From a checkpoint of a small mixture-of-experts model trained on Wikipedia: a variant of Muon for the experts.
Below are experts of layer 6 (counted from 0) of a mixture-of-experts language model. Rows are named gate (a neuron's input weights, with its number), up (a neuron's input weights, with its number) and show model dimensions 320-383. Each number is 128 + 32 x the weight over its row's rms, rounded and kept within 0 to 255. Numbers have three digits each.
Before each expert's rows: "gets" lists some tokens that make up at least twice as much of what it gets as of all text. This comes from a sample of Wikipedia text that the model never trained on. Tokens count by the router's weight.

# expert 46
gets: "-", "–", " ", " (", "|", "/"
gate0:173118177094066112088134111154143177102070130099135137161107145191153138111058164122115155105094102179093109062146153114184080133124121152112124119141130176091111071121143140153148130151182178
up0:135113156186177145132148152070101136131094168148129107168160130143108105119151109091126164070155193138123146125097146051199190147104105162129169170107078125086124145105144078139109119122148202
gate1:120137117090133153162153119093208174090115121133178128124136106049067145091129145152107144113177085106162152164118123191147160210127191076150117093128181139043104146080151108181125132141076128
up1:125161092127178189140100129088155111117131135183105060147143130153080183091110177176149125169113160127185085103127089100167121129142104087071151135143169131207134137126153090143083123190157107
gate2:118131163141075181178165187085136077135105126061164069086108117093106099113100141138186154122096080075142162144115147119151140141097112108174163139131131181115136162162183142171091097097111142
up2:142141114105162091168148071136088146086082150112084120112119122143106115176113216169112140161139062133117096128144184160110143158097107133120138157108159144071151140060178162138113054134092120
gate3:148164134070121132096139132116083110116171093063086126121151152109150046136127111088055133200120153116108152121115198125162081182142124137121111208091141157142137099114093137146113180094158091
up3:168164132159131203140105159164146132093116155114087030155115138097146129178127145096078126079107123111170142092176164120133143143141125089127159110199105093133168144175088140136123127145102127

# expert 1
gets: " |", "er", " Award", "man", "a", "o"
gate0:113173172115111139079073127125144131127142223111108134135156097128087093100145129086098127112146047172074133126117149058063148132182145160128152138091129110150137127071165155084177217082162097
up0:213164066136125118123091110130127104190148134114094136072139071160135072123095109123103131151148143165120085140099143106140154103201172179131102176136136123151064113112117122142140190129087162
gate1:129110119136123148129136097052065144093179137096155160115144145140155119125134124134108137114128113197169181137061124115112105171138132036183090135078096136132136140157084103148124098098165134
up1:074140195096213101109118136129172147190094123124163076155124145090139102165135188153121151167082107117095120157133135178128130218132073139160130124178114109102134150146159177133105089132175109
gate2:182100159142177074150151162187120183170114150141149102109108160075132130095071203082110135138147124228078112158157122115101134161103124135108075110140129072111144143075176098105167110084171138
up2:121085064102132067089114111073142123133097196130104121135071065130085049146081183108117152134086177075125126164146203137118098140154166148123122153140162125108114080150070103129122109111171095
gate3:075109115161111134136164178202118114027124111097095111147081093124086135162124145157106127165069111144089173081082136103094192134072171071075164104134151141097096105110149146197168136118131090
up3:068156111124117136154112135089138124133127102143103111139128154141124162187143145104115126158161136079110216185206065098136178155132155093117090084155104155106046097115137125143107093145096146

# expert 43
gets: "1", "2", " ", "3", "0", "5"
gate0:106099153123109120177179104150123109119126099179138175122112124138096157165126188090150142161102120157125105173120153142135130096045151148118120168033114180050125072118066091124131169137084111
up0:125081180151126101107123134152105191086086120132053190180086120136134109159175131069094112116159144103161156163161103181151124116100090138102118137072103140120173143112145127152115150133153101
gate1:086084156167069153157135145157114112179119156128067140178080085016126115092085134142144127097137139120085135093118127106128129100120159117118154187106109166081145150102148142161121077113161204
up1:154100186163120116094120126093065133141203112100103118074136181116126154125104151149117081071125124137095117111119099142161092123163174081105132178124173133143061111121205144135115117203170100
gate2:070082077151145099176096142107169121142109079178124132159107070117142110207092099125178103109150110140133189186099117104123135120133137078107139111135140117107158144101157159079139123136122137
up2:166111145128119141159162142127068148120171116086116078105169123125113154150183112111105138157195103114174130100125090138107198077135150125065118160155148147109132102087114131167125150165086131
gate3:169093149155133188103070132145108107142174192116157124146170118174185172174110193099071111106120109121164159116142165126120180144144138155099166202147155136185117060085127112135099124107081074
up3:090090224096068133134091104110129190159173160114077118167114139170169130149206130116119146115164102154083127130176118107094165152034126142064160136139131142096148090127129098081150134155160086

# expert 41
gets: "5", "7", "4", "6", "8", "3"
gate0:132149102077095114125099130102083102118140161149090151138083104100163158165154126171116106159115060120167163062141089089150122121137171115097131108118147118118130164101103106154150133053065085
up0:102091049137136121135082132098167132053137090177116141109165100148088094146165150103125142150124105184101206172138115080132102193116131151159148109131127136189099080120132170120107132152159076
gate1:089108118130118127120107150108110058152100121126127082201135125136080081187190148112116132115173109130147125113147122139182146141129139123129159166133172138174091136118138135121130129156177150
up1:167097120151056124134142142076090086130131137152155117102074070120105129088086102077156188152122147104156110136077149142120158095143125127099108126090118121077113158164073099143155118115139118
gate2:109131134146155113146119177159159157158079155138142098134090189164166145156193150095172115107120072149184152137184137143105144095158145129103122101101105138130057019115140123105173139091054086
up2:137163114145145155098168143145103067160095154145119169080116164129174138127139134130116094127149136133103104087197099174129152187119135085110154114103123147127170123146037074086126134173093112
gate3:077082168142190131085151057144173104112106110187102114157131199115160107190181128070174122142172133153148165096121109098216151128187106138117129151133142139134105132140131111126192125105144076
up3:143166139117162041105195150112116140158109157118121108053096089093149128145174143143130131118132111099069108141181102062173109108129140153057103100132104160115150183213080157103116127158099127

# expert 62
gets: "1", " ", ".", "0", "9", "–"
gate0:140110090191129129145072165092169134115168150130118111101145093127111100117139158186113136168130159151125136130108095142113163093121124072095151131154152141144128168162183138081133126129119153
up0:150097147170083143143144143101122132189138138115089077122149118181107083160155174096113089130137135133127116144135097146176110110171169072080063112116187181128123132106154143098119094144149129
gate1:116126183159166120188123084144039166117155123075093147193150108192088151076094098109126120119132079094120139128098178137124079071154093114119132110115129171174144121110145142088092182113115118
up1:173110153159146094139112094118051104140103179142145089147093152164147076149149140123099147119101111086104144135080135178114120104125106115166172153113112199095131079118134110127140130107110136
gate2:089090087167104183151209170100084148126206099142093131156103169175117136189031128214118092159098122146075205135086113194137118096106131096109163135093168123127133099114155126151157088156148041
up2:167098129143115130128115154150104134122092116094148158135082139129137080119110062167180132121180083125108122167139116154087158181068124124131083131089132072170173179146124106128129171133102077
gate3:154155081180168140033116068095131087067096143132146109133105152132116045148131089132093066152113130190107175117117094054188146128161149133133082151102105146072083121143138139132164139136107101
up3:147087121124117044138171161174081119137142073169092094107124103088165130150149115113109152167169145159117149144144067184091122112113131170085165159129145000145123123163110147078149134118176175

# expert 0
gets: "\n", ".", "==", "===", " ==", " ==="
gate0:120157174155173112158158160162138110135125122158177071104166113139125142109133112165129129093128189034133122086110150074102076159127095146146122113135131106153134107139131150121082140125091187
up0:125124112072088165102084194157141069144104135148064117134096152179145107123144109092134164072143132122137137095105118163123094110143108077057094085183065187135095102088203142111114127090132111
gate1:109066144158129122143138144145103079086164135169149135142170132139116150156068148135172114116176125115126167207164125081100134077136117113121174140118182108129110105111145157161182105165157185
up1:161145089135151088124157118159213112114106180131130163120090059120175114183103072180149133184128150139075152131095111157114150135101127101155127118162169158110108174142140089117126129140114131
gate2:069101120120094102172120151140102168173149150181161120144124115063124192124172124145082127099142147118105186082134097128137140115145148162181150101115125107110079117119108148149152150096086133
up2:146173163108096139125085129133100141068114115179149185131064144154178110036176105176140101137118224044152171096152175163117178130142123145117116146088142101123133142138091155136095157099203108
gate3:140149143190115128151141116106082085144102099135132124117108140127124104143092168100115130110134167108084094132084162134112201096128097103171133099113148141070099140052095115144069144105154138
up3:165100095142056077134098137147152148108107118128140124136120123163129124181117127120152105098160120078199085140134167147173096131129172129141163147148081185107113173106112111126149153231123159

# expert 26
gets: "6", "7", "5", " States", "3", "4"
gate0:124194161148115122094088122086102100160123101110150156104106160135068139128156159148186057128126120142102077112154187140156104142140076130123139137076114139120113133142190128069115107092164133
up0:150090096098109138086088124137156170112114099119165141178150169152088117087120153067146081101117103147141146147129140119131160109102064084108164194067131151111086063069109058078120168138125173
gate1:162136113086146164094084149125111128047123089071141143085100122159123129141195129100130126099090112070111145160139184123177083101130127088125141193109115095173154163174111138127133098120120148
up1:148110099080171153064117147125134117142121150150092138118110102103098123153118085097169118151118090133107159182111113087068103079041115135123130096115113235138061123127073093129127097163160118
gate2:184206158141068089070117131195134106154194144163142142088167092204101183111127129140194079142111175165109132155123163096150125118075131137142158097112164078126190157098163145169161142088149155
up2:069095138099160169148147171187130061117099098144084092109116129136137140144164118106085145122103092154158130168155131122085074110118138107143127102114135120097165153083154109133113084089168096
gate3:135120079126114138123082128101168146081147132101162117118090114125126154112129133169166175181101105130118138128017129125094120113079123157139132115140163175140151152162181157173141136141139060
up3:107151120052105136113111124119122116143117171120166105144141090135112124131083112138127133062175129216145120080108117131141185073136131163158207103108154136131106101104124178085143137153150114

# expert 19
gets: "0", "9", "2", "1", "8", "7"
gate0:118154113128164106081159144100153129174126115173109168135160122157104075191159143191139093181150097123139147096120154086168111148147162136167163084134163150160099141144122166107136095087087143
up0:074146153085142205103140139104128152151078178160105171126141105098085162128133139112179193164142106116057152097112089128122134164146128148104136125111080153172085134169123106103112071146089114
gate1:123072154145096117088110086156088104105163145127116138152108149118120114204139150095173136110125199140093143096123133128145126080112124203135107154055155108116125159110156207078110164104131131
up1:098205096173102144117125143097104077141140124123178121130096164148142127095123165145067103130115132147116122112173121171092119119142137131084137170168119159124172140110141151144109159100145136
gate2:174151130104129153139150115211049119148143144106099168150086105171120179166131095164149117145106111096107101120168132140161113082084122097084164117109155114115100110111150169137104102148133150
up2:133117114140099116127112129123105145141129117144132039097130165137098126130151178122133163130108176129118111149128143122113128147100147147126186055148061133121129151116062149110154106154097138
gate3:132073152149099142185128082109103122160132124111118113114149179103144088143135174066127091168091120104127151094121162143056121099176146113121153125154173095177117165160086130134123103159143128
up3:114148155145143107136161094145119157136189119083099170153094162170125146151080092125090137146097164084122124078191129145157125091091155127097081120140170131122170135129051129158103080180071092

# expert 30
gets: "-", " |", ":", "|", " by", ";"
gate0:161110139136088087101045098085100133120207105086150142140119083090088118126150126172133102113134168169102141130126160104148074156149117163056091096173078123134166050138124102133112183150132135
up0:107105088107190098154128129141099106145178152188094127099166228118126123129158164073115095099171130159126087096154097117132115165136122153107125129130152121128135160105187126163122174154122107
gate1:158101128131056114153131131136091129101179158159126063155140148109161148186145103130133129129120122082178141111163052114156098071145148086124170129138111076155111187140096129121174186135125162
up1:072132116140130118146122112140158121213118230112099139162117146095098122157139103111093155135063147103047113063165124162172060179113168100118107151100147080122153097100150094127126103136127094
gate2:147122137139077138142152150136124083137147100090116066114178072169094158102161149114152112140115098083143110132132150183129124134092147106118186155120173124133110074137120105121115101149144117
up2:129126149170110184135149146179118149140148119132144052150161190128097121172114129138182158152177186099066062098112075172112083139131110132145120098181073160138117157122126131135134139108146069
gate3:118099097178163097095099091136135120127154164185122185128084171145179166124156142106121149147076100165090101103078160088152145111161093137067116155096175122177151114167152080123118140161150172
up3:190107161133135103082119161152161174097163129164133178118138105082139100059104148122119081160170167106130069140106148172135111162194078117098154124077133126142077111172120095122132136148168111

# expert 56
gets: "0", "S", "M", "T", "C", "N"
gate0:156124108094143135155158100072132063123129103106109122129098133173101099166175133144097150122111102148131121124113168131090129210140152150117105127148150121133113134112101098091160116147081127
up0:161158168127180097087149099124104170153119147105133114134161136137132101157131123179132174074171162178106129141091139223124215122160075140179125021162120123067128150072163152082149107203113155
gate1:156100151183125103103168144139127141167086107168174129131145130115115066130142126110168153156139109140095157169126171109134147145131139155108158137144083106117086148124139095201188141064111144
up1:136172134137144148146127115146179143115144115106169134145153127173100150119149109122146049053152140128107164103184096110117112154122101136095162158135163135183140133164117157150118105138107150
gate2:156148098134105110085106127134096154090203086123172141127099172109090172138103167150172116148095121176132150139111115096130105135101143148132122112103122084131057108083159171106150115065064131
up2:135157162163134129162149086091093129110126156183120052112185090136107105144141096061145154120083145164163178085111100128101139178166158145149156094155098132102124143179124110127108085146095102
gate3:135176121174076196145125126077064130130144147078136122119147117211099113146173154160113089116110103158165117147128127126136077162135063155096133115140140114091106163162104118074120109104106132
up3:151126113146066168109120107112078142083138109151126101117072145115067126070122118158080155109125092117156130141117134115050171133117118136144161154092149108157139044095158108101132137109101123

# expert 49
gets: " N", " C", " F", " The", " P", " the"
gate0:117107132171124158056110153106082134097126144206071172145079164089107120039108095115123125173112133135121128153109182113149126073118169114148071128129149103108104115114095102127121143107121115
up0:155167130111129076168119100177129154091145109129110163167142122101170106107172123120092159141117115119192143159109091120118095089157118094126148116157132098094104137098128133110096162080133078
gate1:197124127119135132092119088126071128131184073076104113167113123102082196108138122181093135150109076180159078102086136092117120193130118132136131085187132100120135123086135078145138120092157164
up1:121084091151085151117199160107070139133125147142131168101096116145110170160154108159133155132125124122131121165124132115115180153153168133115109157131105086173099091128120193112064125143087109
gate2:116136117131128130113131145096153158090088147100103137142093101148112147149082156147088175160149058168118127155111118079134121158163140123131162076140133159078140118137119161086141139095132119
up2:167149107130144140166190134175094127175131117109125210156149201124167126144152067104147137151149088119089103085118138070167115136124124128108184138141135154073159090093165141124119123163187068
gate3:137084143095088110144093105126123155068120103099147145136153125148163170130155095140146118049118123136097112119100158137147111117084145160130117126120137167102125130141112082141105132183110140
up3:126138149142100102137168187134155151122123070118208101125058174166058085183099147146155101131167146086166196144163126184102155109109113121141090129131167110118116071087179113181183185150115095

# expert 5
gets: " the", " a", " The", " an", "The", " his"
gate0:104159181124126118163105114136103132070081126117148064183159131112088099096185151117152119139112104089173125091112101132150107141116142025082156134101094145094166132124136143150197177176129126
up0:152112147182130122203136119124139098171120111120171186166122095114119086107105139142164131136100126169114120179105125167142153144159108128124193146120132047162176080146146117126086104140150156
gate1:098159196090141094108134044120081072085116126139090138126117137184148110128136099160093114154180067088085118075116115194157109185157160103055090159149175129123105110141108100138119127076134165
up1:141080118132126118163118136113124185140162149095184083165179115137190147142140142133140156194129078114103144088130145131118148182139102123105092062134168061158109149133071110120180120155183098
gate2:144129081108122157078162087089079103104167149115114179176179123058163219164102148177139097167137114099144141107116127137134169135110153118120096128073184070104161166099109193139132109149132135
up2:121128092161189106193136049140127160129122164111084109093100177123112151054176062089120141124178114168089134098109152106122159113131131088117122128159116143055128113142134174175106151125105098
gate3:097112078176100152184075098116115133122147099167117150103104112136181094140182187064118080141083147119171198124129147157127100171154132114089120172155182090085153147143079135125067174161083138
up3:149142054099139113153162148123127144148078161168105092096113070122148127126126132132128144087086092092089121128190126081172118133118105187137093106087107096118101102125159134158108144103143172

# expert 60
gets: "\n", "2", ")", "|", " (", "\""
gate0:081100155086128119117080144052074083109127143113129074125115133144142149164192116139191113165082204119146160099105151099161166148083090149096110118167131090088155120119160102112198104175158143
up0:109124119056108158165153146138097192100138169117104173184159163100125124172104165133095140104167147140120090103102115065135108118129181149154130115073154114101132129138110197109156110158116179
gate1:097110158201132113136097155101145140172187067123190109157164172214088158140144196115162111165110110153108127115147174115146173139147081118090147092168156102159125143131071086097131161153144133
up1:103072159167180120127151135089159134101130158117110063114108136089079097133127157144140135160090144053111100067153105147076132093082176052177125105117200145134130152125151130168124135157108146
gate2:163121149114122125097146092082137143090080101102164099132099150126104117133135085185140135090155085086144106151100135088114113125117123139105127151146138178098124121123049133125145105093114142
up2:151116115135128112077150163123076089051068145103156136129144119144131144102125142160150086072148056129097149085107155083128087092070117076129162177111159165122112119174021143175131150078104176
gate3:153164114154142165139105066094191143189153102101119141145107173171108154104171119169135164116142099103105143111110128153122141101145109127077152199102155178159110135138169077078124181190170167
up3:118159057157113106122105149160116132148157114109116124122134086144140134150146138123142101132116124097180098124189147068139137092110114126104136168172124097108154145111160142081123127091139117

# expert 55
gets: " was", " as", " is", " were", " be", " are"
gate0:117146134127065147135106115135074186148132084133158143107114182145093092156125128123138191146142097078140124109145121106162083136087112129111132085136079096101131137188159109129111193102145160
up0:146098181116118106139113184122146121103086099187080151127095171105081167158153147118068062134130085110129091108151114137114156081108096107114194125148144203122164153097108101132090115152094149
gate1:099137135169177149143152098079179099087077158123153124068161124132138121117153127151123079128130136030176138088036122126089123174096127100151098162148174147127132165126132102096138130108191122
up1:161157165144162047090139146117132159162169106131133158141127145102147177172175162051080109143175147129146132152164135148161130162166145196165146065132140157130151159124108134204143154176141096
gate2:131163105136095088117070120148064161099155147181187118143181170130117106114144087162118176062104069056112170116115123104127084163140173131125107168140144136134160125085177133146107191148075121
up2:088109088132152130150165069106156088098140151180105137116114100090080067117067099124182111140152200137120176121152136143036134187119135138108153150174100073127116179119145155106137103095101169
gate3:079188048098139109117154161120109116142105178104107130072109142160152091111121141120090133174164143092045118157117165098155153140143136121179136154091105166111150189133166156094136143180134090
up3:167149124198129060162147135128129154121138161099142105151150140033129125155105140106171139169087155077181079162152107146138080125103094120096142137162091129170136145127092161153120144068154169

# expert 24
gets: "ing", " of", "ed", " that", " out", "ation"
gate0:147092102154142046136150099083120157130088154146131123116099153090095131162071066143086137137144089110081156091102108086192097115144133137167095213083133110099095115121056062133151072132144130
up0:174129145146104131150162123147147191127157133170133105072101119088146069116101141160205074177184131124179160125135141081111192093127135166057187097130121099147157117120129221160154109148119178
gate1:140124170136163103122128086119135163114140105128050085098135166134134134187101101134076181084147120082171116124085164061128093148146117101127154126118132143103149171103115146149147077104101167
up1:145127157177171160072136203134125113192164148121152180118069139140152100108162086166210083111098140147122131066181167133162141096101154114133110131117107122145148116118106086162105076201130151
gate2:113142088161066153125148068172164143128098122149131073105196112163088127204059169076100141151143116142158108083120119118185101054172104100103124101113144119090149130124119146095149110144134177
up2:138121087117071110102107103111160127131114132063180136133152148113093127168141156146159178070145119080138160169058142143099146128193114147132130174068100133137103092084153106170105163139104158
gate3:149145148120133116161201064164140113127161081152152128139192134099074113095133150103148084162167145103048134114083167121171128063139088109153135090146185125079186123123223113104105164125099132
up3:174119136171121141125182058083129109158071100150125135181139166115113087139102134132109137127102145062130171143161135067152097102108140135178095113113107182076155084077172098144146139150175144

# expert 9
gets: " was", " is", " first", "th", " a", " were"
gate0:123090077130126104125158107099140117146129135110088108204149147172096074144135163118124186108127096132152146121106112085158120127081072120105058158139142119127123141097156156141111137148109218
up0:128127090106080111141121208130108125154093124092125171142145166111086163166203109158140080124166128163110140206121116167182092144109144137109099135166137121128116101148126117140130130115100165
gate1:110092118104144142104110135123117127070108065067094126134173172133101157162162111155135138104153177151118162097172086149161203056107098144113138109076116141090034145141138178095132144148108161
up1:120124116083116175140159128131124123183082151176162135122147175177140137096145127134120145132108138103125124109150176095140181145097126156142143118152135139086119130163166162163134080124142141
gate2:084131140135076137135073124138094177114120128138093102144110085115131128135052157147110100118120085114099084174087191065156094158147103115090144147136143110142100147104166186128157129141138176
up2:100119137122119152139142208126087104167131106114115107068130121159121154171095133148120078179113109171105136142127141098166155107198144126115132137084187109149080099223071083153157101059151135
gate3:165130118164160160168083102095147135111135140108115086163139132103132180077087189081125123135133123178133145126129143118189142123098123101127124087164146136148125163085100166207100113119137117
up3:100121179122148138095117157092158084154136109157118113088204143104127097117166123123174114102106114176125139143138101110114215119090157082163142150098118134100141144122157162064130158100154157

# expert 63
gets: " that", " for", "ing", " which", " with", "ed"
gate0:117168128113096153152132189131124120141090131113072089124115139158120138181093152156081122188141127202117091098082118085088161157122133163134093155116140117156127098117129138186138116080124107
up0:105153088106137028165099150106139190033104125138104128100161078125122163184148119152112099133102131155200181168120105110126154157153132171106100149102162146130158058136116102107146124080150205
gate1:108093149080109097097126049165170179110091146181134125193106096115189129075097149122168117097099072140162150144122112107124128098076109177157148140078131133074196165154149156164107148210105113
up1:111170157141163099108083141128118147138134065130154044171140085144148125140140116202138119100112104113153141190146087131080151121097139153067137130085156123143105179175136125155095139141182127
gate2:142121143149143183169159127119167072151079146133148122140151148152098122131140160121097116178129079165109153132155101119128174127117144130168108134174185125084136125156137117107132103090152179
up2:093182176086117114108153096138112114118094105122100172099103082091079123144154138086172145161075090163113141095053161134178106113142177166138124184064152134118139160131147129177151112130129102
gate3:127144124148170115092136052133110121075155156065123145101107139160194123120123146153119147123114115113113166116082166149105141132121166162154135109153129149135132100110087120083149123118134166
up3:114110152089135163073107132138081109091142062167213112115091151163153134175135136093083153147169053088171114117202149125168150130124125084147081117118116223094149151190176108134123126150136149

# expert 28
gets: " the", " a", " The", "The", " other", " two"
gate0:095149125147143117145136140114086058149164174145169105104149122101114163106151148154116157089117159193193152155120096174125181098141104104115134148156160126126163142157135071019124137114164132
up0:122115137199094156041120097107105166099130100149114113157105187146123079106164146102055113115086150080141106151134123132123116122185094154107146174111163117119178178103121123112077109111117092
gate1:100136127092139160109126136113141172087098143119168141119146087077131134163081103155132126152164145130072142162094215172113068148173138177108145059096123148101116134164163083135150145138120150
up1:125121078117130059082146139076107103094099106157151210084160151112095157120133111075145184063141150151146125108194162096065078087077156198100168136109155106058118130099062090151110166130147178
gate2:148171167123130141136123130118105117101119145207109163147106074102129097093104115164135132121116122082081178179140138126224170169076138112081086141097128143080124131146154193100118178187134093
up2:157167195126117126133086164107139110171143134139088101104155122116111133118127151121162152091147136188129114127121122149170095175125110132136076133084130117151153128160155128098126163165129115
gate3:186130118143104101120109165127153132152152143060049153098111140155142146115180140126117165196088099114136122101157166137088114106090120153150102081106130155132106107145104123119112053142162050
up3:129105157191175169105088132119157165086127104094150156157128071137133106144142127070127115114128127070085109118114133112106087045065111069107103127148141112101123142153117125173143191163123195

# expert 38
gets: "\n", "==", "===", "-", "====", " career"
gate0:181136169066163072169199134191134070151053144163138135111152162155105067190119157097149135143149065147137153162130140115105076141055172065157142108158166114120156130179113114148064124062098132
up0:160119145157137129108140162062143151111064126164098166140134113070137164215128130107101155151113097150097116097199122133157124166124190089145169122095159094188131111102137139125133118159102132
gate1:115154137134191183093160225097122139154126162130120181149148178093112082155134148108109092168161136124124153152105163122113112126151136078127112128067165109145209204126126210140169104134176093
up1:154104135090071037127079128114130106130132115093146120099088134071159113139186155112142142125138121158136150136119068086062154148084131138124119118172126154143077124151184111083112144115190089
gate2:148104165163124085110123140147112107180159161161109071082160130148114188085125114102133167145097105124111134090089096111147102147139171146130141119133132063106128171127149134025152096150066109
up2:173126126163139109055109161095153173118139121101212102026089126141123196098152151137092200140110077153064138138180174121116164140132118110131124154124132192172130109155094125144152107129132136
gate3:093156154126113144154118138120133059110100169110095114099109094149123141126200177065086113131129108130102089085090074143133085084122100104119138121087086066098152139140097138109164034108115170
up3:142181108142157139159103125124116132116118187144146154119135123151180077150154143107098144115110118097101138091115118123102144102189165068124159152115102119092105100089132131112077160090146190

# expert 58
gets: "0", "ic", "id", "ab", "ist", "al"
gate0:147170137127157036157119159122155144056133165103126131096136144089146152146112187180138183136119172106145117139171088184117114083116140110148104129038143110117113131044156127146149139107094084
up0:113112119051131111136136155137140164161079123175162132140107122106091109184127136176129104111136088129132152102186109087094082062085114199178125109113114092148133137164076104134111185098090158
gate1:104145118153108129065110092096097156100123171100106162111067084140125080138144138169107183177109137090147061130104188161146194128148158119148077108072103105156118124109138043083092157184136157
up1:097156087178128148143161139157107091165133083175158144112130142125129091109130085132123180131109110130129152124110148175095171106151141189111090148108120136081119134174128136151109164072180146
gate2:154102151171097167165153158147129133123169103128120089145149107144128080137024165183130104085089107068103122174117142076143144149141074123172111150116117153102110168134123123176145094122146189
up2:107124151098125109171089178079154077190121148073163173090116133112137101178129125151134092090128122114149143155149099111107142113092125099144072107169131140123132071170102152148122091150116159
gate3:117094164096210174091127146080128041162174181178160113092123090101103117132144154129137195163069144152091118142142127132154067154181160142209103162151154101117100151140131108189124111148122106
up3:076147126090079130046153158145109106164122161117117072100155099109068170123078144168090117171096072136175138147134171083179152163144138107110158076140114121122108130129172132115124117129142079

# expert 14
gets: ",", " in", ")", " of", "%", ":"
gate0:151131149172137140090144123108153102147147119152144157154106168105080158137116141185173140136092101113063142100073095095119111094118116143124108122066097061132113097102085136160186172101182106
up0:125146169172158111149117081197134127178174162114124143124151112128091155143136113124135152128119191124127115129159172178150136094131120197073159149134159175105093203141145128120126160109151159
gate1:114132136096081159098111119086081145111115140168107141162134119106103145080133096138110158143142066132181141143156075120162157168190123149125059158184141124134072167133118166120128127150115175
up1:117148120060134153100160108095080100164153117121098112154216135166077087162126058146191129139110109155124080134136120199138094180104162141114168081097161147146140108068143144123107193058113111
gate2:045146161138128149109132183128172124182128029199076149194149147131071187098101150196123146132144125088150156122131147091104163166116125115135068088148125177111137168139171101168142180147126118
up2:183148077131098117129120108144111130096166144124163066092145142122091128081033143155113156117163149149127122143161104123168162123133111137138189120134129129085166185159135091141144124121143072
gate3:189078130139081179164134138106135127136120101163172091132165096135109136101089114141160107111155147123111114099117092165162128104128161069220135133140159101105097109168158149207111151045138139
up3:126098136113170081104097108129147162053155109157123150139083144098093073142120215182119142105089101159151119084088122124171166122110175132108097080128092192110132113103151120087115090134145099